python train.py --d_expert=288 --d_shared_expert=256 --balance_loss=0.008 --shared_expert_gate=true --init="trunc"
Below are experts of layer 6 (counted from 0) of a mixture-of-experts language model. Rows are named router (the router's row for the expert), up (a neuron's input weights, with its number), down (a neuron's output weights, with its number) and show model dimensions 0-255. Each number is 200 + 20 x the weight over its row's rms, rounded and kept within 0 to 999.
After each expert's rows: "raises" lists some tokens whose logits its average output raises strongly, later layers aside; "gets" lists some tokens that make up at least twice as much of what it gets as of all text. This comes from a sample of Wikipedia text that the model never trained on. Tokens count by the router's weight.

# expert 10
router,237,214,196,201,161,246,176,190,189,179,208,156,234,178,223,183,228,199,224,247,208,202,177,216,187,223,213,188,203,215,168,214,187,202,220,198,157,213,210,198,228,171,206,195,190,240,162,161,231,200,167,176,200,191,218,204,210,184,205,201,224,172,224,197,215,208,200,190,191,204,244,184,230,169,236,157,198,162,218,219,192,170,208,200,184,213,213,206,208,213,237,180,163,208,203,183,155,223,196,174,187,188,196,190,199,219,205,180,180,179,213,210,213,204,237,191,235,190,182,189,168,163,202,206,163,201,202,188,219,191,186,221,207,206,191,181,220,191,217,208,223,201,188,208,186,211,199,194,216,228,205,183,220,229,205,161,192,208,203,183,205,186,181,220,227,210,183,183,165,213,224,211,167,187,200,215,191,175,187,203,212,183,214,184,192,176,200,176,177,174,206,227,222,199,185,235,221,200,185,154,211,202,177,183,151,201,197,196,212,199,182,220,182,222,201,177,238,225,238,204,221,201,177,207,201,198,212,197,197,195,217,211,204,222,232,210,211,204,214,188,212,219,186,175,228,217,183,232,206,166,193,214,185,200,206,200
up3,205,233,167,189,202,158,238,180,173,205,191,194,187,206,188,159,202,195,204,187,198,212,172,210,238,217,204,237,214,206,221,203,210,228,190,183,180,192,182,191,195,171,190,241,199,207,184,167,196,154,216,219,192,191,226,183,180,178,206,194,202,209,216,230,214,197,163,191,183,187,175,225,200,165,166,199,213,249,195,208,187,195,209,206,162,191,219,219,223,196,219,170,179,168,183,196,184,198,152,235,220,208,189,222,211,231,216,203,207,212,220,209,188,214,198,198,211,210,209,209,186,213,239,164,192,229,220,197,204,191,205,192,180,204,175,195,186,191,177,230,202,240,243,199,178,207,188,173,218,204,195,209,184,222,204,201,205,200,187,242,206,173,205,210,184,205,175,211,199,231,197,192,196,237,192,180,201,216,182,170,192,214,210,250,179,208,199,171,232,173,245,221,196,161,205,218,206,162,207,183,200,216,220,191,189,186,178,191,219,211,219,183,193,217,177,206,211,165,217,224,224,222,195,161,203,195,214,154,201,217,188,179,157,186,206,214,184,210,198,211,215,216,201,215,220,185,218,193,189,195,206,212,209,143,176,196
down3,195,213,195,185,201,174,185,203,185,225,183,176,234,200,195,201,209,223,235,197,166,215,192,211,208,185,236,183,217,159,196,223,205,207,200,210,216,217,171,150,180,180,176,188,193,234,199,201,204,210,201,189,201,187,180,187,204,209,207,248,216,194,222,184,220,233,174,220,220,156,205,209,170,187,196,216,192,212,200,204,220,207,190,237,204,204,210,216,213,188,202,265,180,202,181,198,202,176,186,194,212,198,197,182,183,176,175,201,198,159,193,199,196,224,187,169,184,246,168,164,198,198,195,226,178,207,192,191,215,212,170,192,188,185,217,181,210,228,210,204,191,213,203,170,192,174,172,212,211,202,200,165,196,200,206,223,197,225,205,237,189,204,223,207,175,208,188,195,215,213,183,213,165,199,140,213,183,196,220,161,225,200,199,208,193,180,216,172,201,206,189,183,208,192,188,200,210,199,211,230,199,190,183,213,213,218,202,230,195,238,204,173,247,199,236,199,206,199,149,180,163,197,213,204,188,137,226,216,210,198,231,223,223,202,228,229,195,232,184,207,223,221,222,224,204,209,186,224,209,193,213,207,167,239,211,177
raises: ",", ".", " (", " |"
gets: "a", " May", "–", " March", "an", " October"

# expert 8
router,208,178,172,168,218,216,215,206,178,202,204,232,214,225,200,203,229,216,229,169,169,218,192,170,218,201,217,210,230,175,206,215,189,187,222,183,170,184,185,210,211,226,244,211,202,191,220,173,219,155,181,203,202,186,202,186,198,211,198,223,203,196,206,212,212,201,196,225,191,218,196,203,173,210,178,210,220,172,198,189,175,201,210,241,222,204,182,196,235,185,214,194,214,213,213,188,202,201,226,200,213,191,212,197,217,187,234,196,232,171,187,189,200,237,230,201,198,176,212,195,178,182,187,200,221,181,206,179,234,194,211,190,214,211,188,200,187,215,205,186,169,190,198,174,240,187,164,184,162,190,202,214,189,171,231,237,197,235,199,226,191,197,197,206,210,203,198,242,195,159,208,196,159,226,181,173,188,167,157,169,164,198,190,210,183,241,168,208,190,202,209,206,207,214,207,200,186,193,208,204,204,214,199,145,250,198,215,166,212,196,174,218,194,168,167,180,196,205,237,209,185,205,209,230,172,197,163,183,197,188,191,211,194,204,235,197,192,208,217,251,230,233,186,199,153,217,199,201,231,182,183,196,221,215,199,221
up0,184,206,168,216,191,196,198,179,208,233,198,210,173,212,217,192,158,173,175,199,215,219,223,159,206,201,190,171,210,169,215,211,180,247,189,212,240,178,231,187,143,179,191,188,211,199,195,182,194,220,209,206,183,215,200,193,179,211,197,196,217,173,187,199,161,197,220,199,204,159,189,208,201,220,214,216,224,198,210,185,201,215,174,202,194,179,189,188,176,215,225,169,158,198,230,183,211,224,187,193,236,218,188,204,194,198,205,203,207,226,201,206,179,195,195,233,206,212,187,181,225,211,191,187,225,199,222,202,201,205,184,181,178,209,198,176,187,224,194,220,242,167,212,185,226,204,159,199,204,194,224,169,188,194,207,185,230,218,183,175,183,203,211,203,185,220,178,209,174,225,219,213,182,207,242,199,193,228,198,241,228,173,214,204,175,201,184,187,180,181,230,159,191,208,225,174,191,242,208,177,179,162,194,218,223,199,196,236,179,161,220,194,223,177,193,221,198,222,201,236,213,197,185,184,214,191,211,187,216,173,199,176,179,189,209,189,173,186,210,205,206,178,165,208,237,191,192,249,206,189,208,200,209,218,263,207
down0,195,204,201,178,199,181,210,210,220,198,226,177,202,197,202,218,207,205,212,201,212,198,169,208,188,209,191,189,209,174,202,228,209,217,239,196,211,184,172,193,189,234,201,164,205,181,197,197,198,166,203,208,198,190,210,214,222,184,169,174,233,169,199,243,212,176,239,210,190,232,211,231,184,215,205,204,224,194,201,162,237,208,178,160,196,162,182,187,177,210,189,209,167,189,205,184,163,208,164,212,216,181,168,200,214,179,199,171,185,212,171,192,182,174,223,206,219,190,194,206,239,211,153,214,192,176,187,215,177,241,178,215,206,182,216,190,193,224,206,205,193,192,187,210,206,215,196,194,160,226,226,203,198,190,192,226,220,204,215,194,208,194,191,198,216,205,215,181,204,176,221,204,212,226,167,217,182,193,149,245,164,222,214,189,202,192,209,205,221,206,207,195,194,179,202,233,211,222,191,161,218,221,212,197,204,187,201,214,222,200,221,207,181,189,273,214,197,182,187,185,220,202,196,218,184,170,179,215,200,166,182,172,220,235,245,204,172,173,208,178,215,206,186,194,201,203,185,207,265,208,231,184,200,192,237,202
raises: "v", "il", "f", "g", "p", "b"
gets: " f", " E", " O", "re", " n", " I"

# expert 20
router,194,212,200,227,246,158,208,211,192,181,184,225,188,182,221,197,183,204,198,195,169,218,207,207,193,196,232,174,199,176,188,192,207,222,216,191,195,197,226,195,161,194,169,195,209,228,198,215,217,232,206,204,202,184,180,197,174,201,213,187,188,217,171,171,183,213,138,190,224,233,209,229,177,204,200,188,196,195,171,209,212,175,184,176,179,186,220,204,198,177,195,192,206,221,197,176,174,183,205,174,180,208,216,173,231,170,207,197,203,207,187,183,225,191,167,222,216,193,181,209,185,196,215,198,200,196,169,184,244,212,194,197,180,215,180,210,228,220,174,208,192,214,205,196,206,160,246,241,190,178,171,212,184,215,205,198,203,181,204,157,219,196,207,219,220,193,124,177,213,207,234,173,219,202,200,199,181,188,183,168,203,221,189,221,176,227,206,190,231,196,180,205,194,215,222,217,209,175,238,214,213,197,189,231,199,172,225,206,204,221,209,212,187,187,252,189,232,190,236,209,196,225,172,195,200,199,218,203,181,191,207,231,248,182,204,196,186,224,164,196,206,176,183,201,199,219,205,167,223,195,193,231,194,222,239,200
up5,218,194,242,200,235,185,188,189,208,200,175,202,234,183,212,212,221,219,207,172,197,230,182,190,198,212,191,162,246,196,202,187,199,218,170,195,176,200,171,210,153,187,194,203,154,226,191,195,195,217,218,208,187,172,216,199,202,218,198,203,198,200,222,211,212,192,170,239,170,216,199,193,213,215,207,193,218,182,192,221,181,186,232,250,204,217,192,197,183,190,184,188,210,178,214,195,188,205,201,209,194,198,185,204,216,235,186,221,173,236,220,195,228,187,206,162,215,215,192,216,183,187,205,197,207,197,204,206,178,185,202,227,174,182,228,225,202,229,214,217,193,213,218,205,203,186,147,202,170,200,207,220,170,213,211,192,167,187,185,186,217,182,213,195,222,194,179,230,224,192,188,212,167,173,217,233,216,187,209,222,191,234,189,181,172,231,183,195,204,177,212,229,206,159,198,175,214,220,215,221,194,205,204,136,210,177,182,183,164,156,206,156,232,208,207,198,197,163,185,206,229,200,252,203,190,197,199,236,188,198,203,218,210,200,206,196,206,243,200,194,213,207,213,155,235,209,183,191,210,186,192,177,228,230,179,186
down5,176,200,207,200,222,189,197,200,193,205,254,198,197,208,187,209,200,191,226,224,233,185,204,233,209,223,198,199,202,219,206,219,195,211,191,226,213,222,238,192,188,198,201,193,196,216,194,167,199,190,201,198,209,177,216,206,194,205,199,200,199,224,179,175,184,166,225,181,226,173,194,202,190,209,210,185,186,241,198,217,164,197,221,166,209,185,189,184,196,201,199,156,197,229,208,223,208,196,205,202,192,230,210,187,248,186,192,207,221,222,212,179,198,205,166,204,218,172,222,181,198,182,160,214,214,239,187,201,213,210,238,196,201,162,222,184,198,205,195,195,209,178,220,194,206,203,226,200,170,191,193,229,175,157,207,234,214,170,216,198,158,221,193,254,189,214,227,213,190,194,196,198,196,194,219,181,154,211,150,188,218,191,93,210,178,187,163,218,178,205,200,204,206,207,197,193,169,206,210,202,213,187,220,233,219,205,178,213,224,205,244,223,201,219,226,178,185,175,185,193,184,191,191,199,147,219,225,192,191,202,198,184,217,189,166,204,197,199,204,192,186,171,186,176,191,206,206,188,203,197,222,206,199,183,218,216
raises: "\n", "-", "A", "===", "S", "|"
gets: "\n", "==", "===", " ==", " =", " ==="

# expert 9
router,176,219,182,182,166,171,189,187,185,199,178,208,204,156,189,174,209,226,155,207,161,195,233,228,185,192,222,184,228,224,214,204,214,223,183,202,201,179,207,181,209,178,208,194,198,205,225,176,170,234,189,236,187,189,199,251,198,185,177,199,189,229,193,228,187,212,200,244,244,188,191,189,206,163,227,188,183,219,162,207,179,205,226,237,213,176,200,195,158,205,186,189,172,174,176,218,191,174,218,202,205,220,212,206,192,210,186,197,184,239,228,206,208,201,201,163,180,206,209,208,199,192,206,213,214,207,197,198,163,206,194,182,183,200,218,196,215,224,197,219,193,205,215,224,200,180,207,226,216,174,223,192,224,183,184,215,212,174,207,244,210,197,171,226,198,186,204,195,188,169,179,192,209,202,188,202,175,193,169,169,210,207,232,211,201,168,210,220,211,203,204,232,203,221,198,192,207,215,161,219,227,177,230,190,237,167,150,198,220,227,196,225,222,221,223,177,188,186,176,172,160,203,179,212,176,167,199,170,211,214,246,214,218,238,195,209,219,201,192,194,205,194,196,209,183,174,184,213,185,202,197,200,227,202,179,209
up6,205,189,214,204,204,182,174,196,198,211,203,200,211,208,204,166,189,240,189,227,174,206,177,191,219,201,194,178,240,208,203,221,189,218,217,205,209,184,207,210,233,178,218,143,191,204,182,228,174,177,167,187,164,160,186,212,199,205,181,189,234,203,169,213,234,232,179,179,190,194,212,206,168,160,209,189,226,185,198,221,189,196,163,173,174,198,207,201,209,177,203,178,203,235,195,178,221,172,176,193,196,186,207,222,215,247,188,217,187,166,195,206,179,214,203,206,177,216,150,191,189,204,155,186,204,146,215,209,194,198,208,181,222,185,195,188,182,232,182,218,205,188,240,191,206,181,198,176,165,217,189,227,187,187,239,158,197,198,236,177,191,237,189,200,176,197,199,202,200,216,229,201,218,188,213,226,214,217,216,198,197,208,225,199,168,202,159,183,248,220,215,199,208,213,209,200,226,187,211,209,206,206,199,196,181,214,206,208,218,174,238,215,199,169,186,207,185,208,234,218,190,226,184,222,170,198,187,238,200,204,182,235,213,188,211,249,220,182,207,227,207,198,196,183,188,189,199,192,184,201,186,227,207,224,222,188
down6,210,222,189,170,190,164,197,224,236,215,177,199,209,235,187,236,224,242,185,211,183,191,189,183,184,200,213,170,216,201,244,217,195,231,183,207,238,211,208,207,223,218,196,180,197,178,190,159,190,204,167,223,202,223,248,195,215,210,186,206,235,225,192,229,179,199,160,177,200,216,217,213,192,219,184,219,210,199,192,230,172,195,206,166,167,213,191,195,186,194,224,198,207,200,156,190,202,193,214,210,173,195,171,203,194,233,193,218,199,188,206,182,218,225,231,179,177,185,179,239,205,155,207,205,201,228,165,196,215,172,182,170,176,185,205,190,220,212,226,212,188,192,193,199,188,207,206,206,215,227,187,201,219,223,204,198,196,208,176,236,218,222,184,192,179,194,170,194,188,190,217,209,195,228,205,168,169,196,187,221,200,167,218,226,186,185,175,235,191,194,178,192,177,199,198,191,196,184,205,207,181,229,219,186,184,254,208,203,228,189,206,188,204,170,187,200,212,193,183,180,221,197,197,207,178,218,231,148,175,189,177,184,173,227,191,227,195,173,215,187,179,230,185,219,219,197,206,233,183,225,223,212,168,232,190,173
raises: "5", "4", "6", "7", "3", "2"
gets: " (", "–", ".", "9", "6", "7"

# expert 29
router,199,197,189,177,194,146,219,203,206,194,165,198,157,201,221,211,206,176,245,192,175,201,208,185,199,167,199,215,225,237,201,197,181,213,199,238,216,239,200,231,231,211,212,218,229,235,178,242,206,226,200,209,194,198,203,213,195,174,198,182,213,198,215,185,219,176,198,189,177,188,183,191,196,199,185,225,197,184,207,190,214,240,187,157,197,174,182,227,235,186,220,194,176,209,222,207,208,221,180,202,180,211,189,241,197,222,192,205,195,213,222,224,174,176,207,218,233,196,195,193,186,223,195,213,226,170,190,192,205,221,212,207,184,200,210,213,220,219,209,218,193,189,222,217,199,203,205,191,219,192,188,158,228,264,206,206,196,217,169,202,184,157,194,151,176,205,193,187,205,207,214,169,207,183,220,235,168,223,243,177,206,177,201,187,215,169,183,188,200,186,191,186,217,238,208,165,180,191,215,229,191,214,199,177,222,203,189,216,197,203,198,227,217,236,213,178,213,186,221,175,198,208,178,207,199,221,207,164,194,232,186,182,167,219,188,174,207,180,151,183,204,193,197,197,208,169,229,206,181,228,218,207,216,176,189,212
up3,214,221,201,171,216,166,223,181,196,216,208,202,174,211,195,207,225,175,181,222,205,227,190,167,179,204,200,222,188,192,218,188,197,229,174,209,184,184,226,169,206,172,213,247,207,189,175,178,185,221,173,209,191,162,202,208,182,223,179,208,213,191,200,213,207,208,166,236,220,183,202,194,220,171,192,208,205,206,185,190,233,207,205,191,196,232,203,179,199,199,209,206,234,178,252,204,192,226,200,246,205,206,207,206,185,201,215,164,170,215,190,212,229,202,172,215,200,210,198,218,197,218,228,199,150,202,188,221,226,200,191,177,175,155,191,192,204,206,223,209,211,179,205,180,184,177,221,191,180,197,207,204,197,177,186,201,206,230,216,223,197,206,181,203,191,211,182,204,232,217,195,176,181,218,214,185,217,205,181,188,186,208,225,196,173,233,175,237,180,219,182,234,229,219,183,175,201,170,193,193,182,159,179,181,182,238,228,225,187,200,229,186,197,178,180,230,170,211,215,223,213,227,219,239,237,162,245,210,203,194,228,171,224,199,173,223,218,204,191,218,229,196,223,186,170,183,197,214,190,213,151,209,199,190,181,203
down3,229,197,213,212,182,217,216,188,228,205,210,169,202,228,230,202,193,208,220,229,188,200,175,217,191,210,206,245,206,167,152,183,191,196,199,197,198,191,196,191,160,177,200,198,191,177,205,209,215,159,207,189,201,170,182,218,195,210,238,206,192,175,184,203,164,194,211,177,211,213,210,198,203,198,231,214,233,205,202,210,171,228,194,222,238,199,184,190,225,207,235,184,221,249,180,210,216,203,189,170,253,191,226,224,230,181,215,228,193,182,226,159,178,193,203,207,215,218,200,206,196,223,192,186,217,188,207,200,211,217,185,197,193,197,210,196,197,199,203,182,195,214,223,193,203,227,175,158,183,187,154,210,189,200,197,223,221,210,201,183,217,213,214,157,188,224,192,184,220,189,221,210,173,211,204,205,185,209,201,196,194,208,205,197,166,172,221,192,201,200,184,203,232,208,210,218,193,185,268,184,202,225,201,201,186,186,202,215,177,235,185,218,161,196,197,203,207,144,190,186,207,217,160,221,168,185,214,198,170,216,194,219,209,160,183,197,194,179,185,187,180,201,165,178,186,174,187,239,241,184,160,191,202,198,236,226
raises: ".", " |", "\n"
gets: " ", " 0", " New", " –", " United", " —"

# expert 11
router,205,190,222,209,172,198,180,182,233,224,178,180,215,212,174,220,184,187,171,215,234,201,232,199,183,208,183,224,203,177,201,212,182,202,230,171,233,212,184,237,159,195,189,175,232,186,174,162,216,185,169,214,191,220,192,198,182,197,244,210,196,216,209,166,164,213,157,205,189,182,193,227,222,187,173,206,195,191,199,166,223,213,225,181,212,179,216,221,200,169,208,225,203,215,192,219,182,190,191,214,221,234,203,206,228,191,172,184,197,193,175,198,227,221,216,184,207,220,192,171,188,153,209,195,205,196,195,180,183,203,160,201,196,206,193,187,181,200,197,176,176,204,192,172,217,184,246,206,191,180,187,185,197,213,186,205,191,195,199,244,210,189,198,186,177,201,211,205,232,215,195,173,206,165,207,210,239,231,212,163,185,200,203,195,212,217,203,196,215,186,194,203,176,122,170,216,200,203,203,166,245,209,209,198,230,198,179,202,202,201,238,189,201,241,184,232,196,187,186,197,182,186,217,201,222,200,235,218,207,217,197,214,207,195,170,180,192,249,214,226,197,231,219,191,195,182,216,186,211,199,179,191,208,237,218,198
up5,228,206,179,209,220,222,208,206,201,207,187,211,180,196,193,144,193,198,241,201,225,168,221,187,226,230,196,155,215,161,224,237,193,190,225,186,201,171,185,248,183,201,205,217,205,201,234,185,189,218,201,190,206,165,202,203,187,218,189,197,184,174,222,239,189,203,255,194,216,225,195,205,182,224,180,210,227,215,199,186,174,204,195,203,181,202,241,206,241,188,209,171,207,196,177,222,189,184,205,190,201,220,190,197,192,229,225,193,220,217,186,189,184,195,207,211,213,194,210,178,189,198,189,207,209,202,193,240,178,198,193,221,171,156,180,176,216,225,186,204,231,224,196,239,166,208,202,205,182,205,235,206,214,215,224,218,166,181,197,201,138,199,191,198,188,166,182,206,163,167,209,170,214,203,194,201,195,181,194,186,200,212,212,191,201,213,179,166,197,203,201,210,199,206,206,142,221,190,162,189,176,190,214,193,177,198,195,177,180,216,194,196,194,194,176,177,197,202,241,192,217,216,231,199,184,182,198,230,186,179,210,200,145,182,202,189,193,208,235,214,174,179,201,206,226,216,210,192,197,238,218,204,202,222,186,162
down5,206,181,186,193,222,170,165,178,216,240,183,216,219,214,142,190,233,224,187,210,210,241,215,220,204,228,171,206,211,187,210,171,212,190,189,184,156,199,196,204,184,232,196,232,208,188,195,199,181,212,188,193,210,231,215,236,188,198,180,170,184,207,200,240,200,230,180,200,196,179,188,207,204,220,207,221,192,188,178,190,204,180,219,191,212,217,190,199,202,230,216,167,202,197,197,218,174,176,163,191,183,220,189,182,197,218,180,211,200,246,184,243,200,229,192,202,186,184,231,173,204,197,205,209,227,214,199,208,203,223,215,192,210,217,165,193,206,231,219,194,192,203,218,215,151,233,202,200,201,179,170,230,219,194,236,213,238,217,211,196,196,194,211,194,214,193,240,152,221,239,196,171,221,172,191,188,179,188,193,203,179,193,180,168,191,225,164,201,213,202,169,182,166,187,204,251,191,208,218,193,223,222,226,176,221,163,234,194,194,218,193,250,175,194,199,189,193,202,194,226,193,170,215,172,190,203,191,164,199,209,213,208,191,213,171,212,189,187,212,176,199,211,210,213,181,170,185,187,195,184,215,188,186,167,208,198
raises: "\n", " They", " In", " The"
gets: ".", "in", "u", ")", "ic", ")."

# expert 22
router,225,203,222,198,187,150,209,161,222,231,195,203,179,213,167,196,185,252,204,185,209,201,195,218,211,190,227,197,196,248,173,184,191,192,199,208,200,189,180,212,226,223,179,217,199,238,194,174,218,217,193,212,205,185,202,253,219,194,169,199,241,203,191,210,188,204,211,231,201,235,184,195,193,187,215,193,219,200,189,196,190,175,173,175,231,219,196,170,201,195,183,146,174,186,189,182,168,215,175,196,220,222,147,183,189,193,188,210,192,195,203,209,229,157,208,190,184,215,227,205,190,214,197,220,203,202,210,194,225,212,171,221,207,205,215,190,234,206,220,190,208,173,194,210,207,204,186,181,164,192,205,195,214,211,221,206,189,225,207,205,210,192,223,221,199,193,223,188,188,208,172,203,192,185,193,191,189,225,184,199,226,175,168,180,197,183,195,152,245,191,153,196,207,198,208,189,171,187,231,219,215,192,206,187,215,185,120,179,208,213,220,225,221,209,201,236,217,226,216,214,211,180,216,166,214,202,221,180,212,216,214,207,198,209,187,192,228,230,186,172,201,184,178,209,155,176,188,191,236,185,212,194,222,203,202,208
up4,182,202,164,207,190,189,189,204,200,230,191,238,184,230,181,211,178,194,164,190,222,212,171,207,231,226,186,195,202,201,189,217,195,217,190,212,195,173,201,215,206,220,175,168,214,223,220,196,203,208,201,186,226,193,197,202,188,203,174,155,194,217,183,201,206,214,188,179,183,195,167,170,165,226,224,196,209,200,202,177,189,206,252,204,192,196,208,231,173,222,225,219,212,180,219,220,191,152,196,225,173,198,201,195,199,214,213,196,199,209,183,210,193,185,196,177,231,174,209,205,180,229,231,167,215,226,227,187,206,193,188,221,191,215,132,200,188,209,217,193,197,222,217,194,216,183,192,189,225,246,220,205,186,166,197,183,184,216,186,211,206,203,242,178,228,194,178,193,178,225,226,220,189,236,196,187,220,215,171,185,197,253,207,212,210,232,214,221,167,204,224,181,167,209,165,157,184,182,202,195,194,202,207,212,187,226,218,236,198,194,173,188,188,173,199,205,180,194,228,212,217,226,195,199,199,202,218,177,178,222,170,180,204,202,200,218,198,244,235,235,182,194,191,207,165,158,194,200,167,177,210,226,213,192,225,195
down4,168,182,186,169,181,204,207,166,197,216,228,189,206,179,178,199,194,173,184,219,188,186,200,196,227,172,203,191,172,212,180,220,234,152,204,228,200,174,204,179,183,231,189,168,188,183,248,215,180,218,181,231,210,201,165,239,191,171,205,203,170,260,181,201,221,191,176,200,225,201,209,212,171,209,233,192,221,224,194,200,207,211,178,221,194,178,195,204,194,192,189,150,199,201,189,198,201,182,170,200,208,214,198,204,196,204,237,207,202,218,198,218,198,180,206,194,236,173,200,151,217,190,221,227,190,179,200,191,182,196,200,229,207,221,229,184,205,201,206,188,217,258,195,208,223,217,207,212,212,178,162,192,177,183,162,190,197,220,207,219,202,224,221,213,165,190,221,202,212,224,180,201,178,199,207,210,172,202,177,179,193,225,203,201,193,206,207,171,186,224,203,197,190,186,168,201,204,181,185,198,194,209,173,211,178,232,190,189,232,201,186,237,235,194,220,186,201,191,202,201,192,197,220,204,231,246,190,155,202,217,245,253,178,210,202,206,207,193,213,237,209,220,212,228,211,205,185,205,203,199,185,176,204,185,162,226
raises: "7", ",", "20", "3", "6", "1"
gets: " 1", " 3", " 2", " 4", "1", " 5"

# expert 3
router,199,194,168,189,214,202,232,247,205,229,184,183,186,171,238,209,194,195,176,178,199,205,220,260,185,187,169,207,177,201,166,197,218,226,217,176,171,214,217,184,177,225,196,225,200,195,231,218,175,201,163,204,200,215,198,186,169,190,216,222,194,230,189,208,236,180,203,188,188,199,221,202,198,234,202,231,208,188,182,198,216,207,216,176,209,208,220,229,189,206,215,199,176,173,194,225,226,192,183,202,222,182,213,222,195,238,220,186,168,231,198,204,181,179,195,196,192,217,176,218,172,199,199,200,209,238,181,222,189,202,208,189,195,214,219,186,188,177,240,233,179,197,198,222,193,227,183,189,204,187,239,221,194,181,213,193,214,193,206,160,171,230,172,199,201,199,202,191,213,220,212,244,217,175,171,177,157,187,194,204,175,195,201,161,212,208,201,188,188,164,179,178,272,196,193,185,230,216,203,193,190,173,202,210,226,225,207,200,195,184,196,219,197,208,205,203,217,188,183,195,181,210,182,208,224,182,209,202,230,178,210,209,177,195,200,197,199,174,236,229,177,153,210,202,198,199,185,201,196,234,177,187,170,205,165,159
up5,220,195,225,211,218,207,229,191,221,226,196,167,218,250,222,186,222,188,167,193,187,207,188,158,187,215,236,240,193,207,214,195,188,197,220,187,220,204,207,191,231,177,200,201,218,180,165,214,187,164,206,179,199,206,229,227,177,197,167,215,204,202,184,179,174,220,172,187,222,182,167,194,185,190,185,216,243,197,208,211,193,175,198,209,161,199,210,209,202,209,185,194,190,182,193,181,216,226,175,204,170,207,179,196,237,196,208,172,155,197,224,220,193,238,177,247,206,238,211,213,203,220,205,180,204,219,229,189,182,210,190,205,201,166,209,163,187,216,185,206,171,215,211,172,180,219,206,205,203,220,174,220,196,181,218,218,209,215,201,226,231,200,196,203,212,191,192,215,197,212,218,192,200,209,210,200,210,192,222,211,200,176,217,194,231,191,175,171,230,223,177,183,211,200,184,201,152,198,188,196,224,200,195,216,163,205,198,208,226,242,210,234,188,212,181,201,230,205,198,149,194,233,187,227,208,193,219,180,199,207,194,200,181,242,198,182,184,215,202,194,180,200,186,159,156,153,177,218,205,149,176,185,211,187,198,178
down5,216,212,229,218,211,183,189,211,212,172,144,219,191,188,163,223,189,226,202,201,207,212,167,201,197,198,224,157,210,197,177,179,189,177,216,215,189,204,200,199,212,217,190,185,194,208,230,169,214,222,183,220,208,201,191,166,155,222,191,205,205,217,200,174,200,178,192,206,175,165,202,217,181,197,206,255,204,211,214,207,206,192,182,195,210,206,220,175,189,236,210,223,211,221,197,229,195,202,248,215,227,240,188,213,168,223,240,183,182,200,197,198,196,204,170,206,209,207,207,209,196,193,201,191,216,174,173,175,192,199,184,208,197,207,201,246,162,234,201,209,212,214,184,245,198,210,218,188,177,193,221,181,186,153,207,219,215,196,187,170,207,192,160,210,175,158,211,216,169,212,188,203,198,194,213,210,214,170,219,212,215,219,199,177,186,205,206,245,173,224,178,181,219,216,213,169,223,189,191,222,226,177,182,247,205,210,171,181,219,185,213,196,208,170,187,190,204,201,223,231,203,199,194,201,212,222,187,223,208,173,165,243,216,172,194,196,189,178,216,173,225,236,189,234,200,187,213,187,222,205,177,174,166,202,188,202
raises: "|", "\n", "A", "F"
gets: "\n", "|---|---|---|---", " 0", "|---|---", "otes", " 1"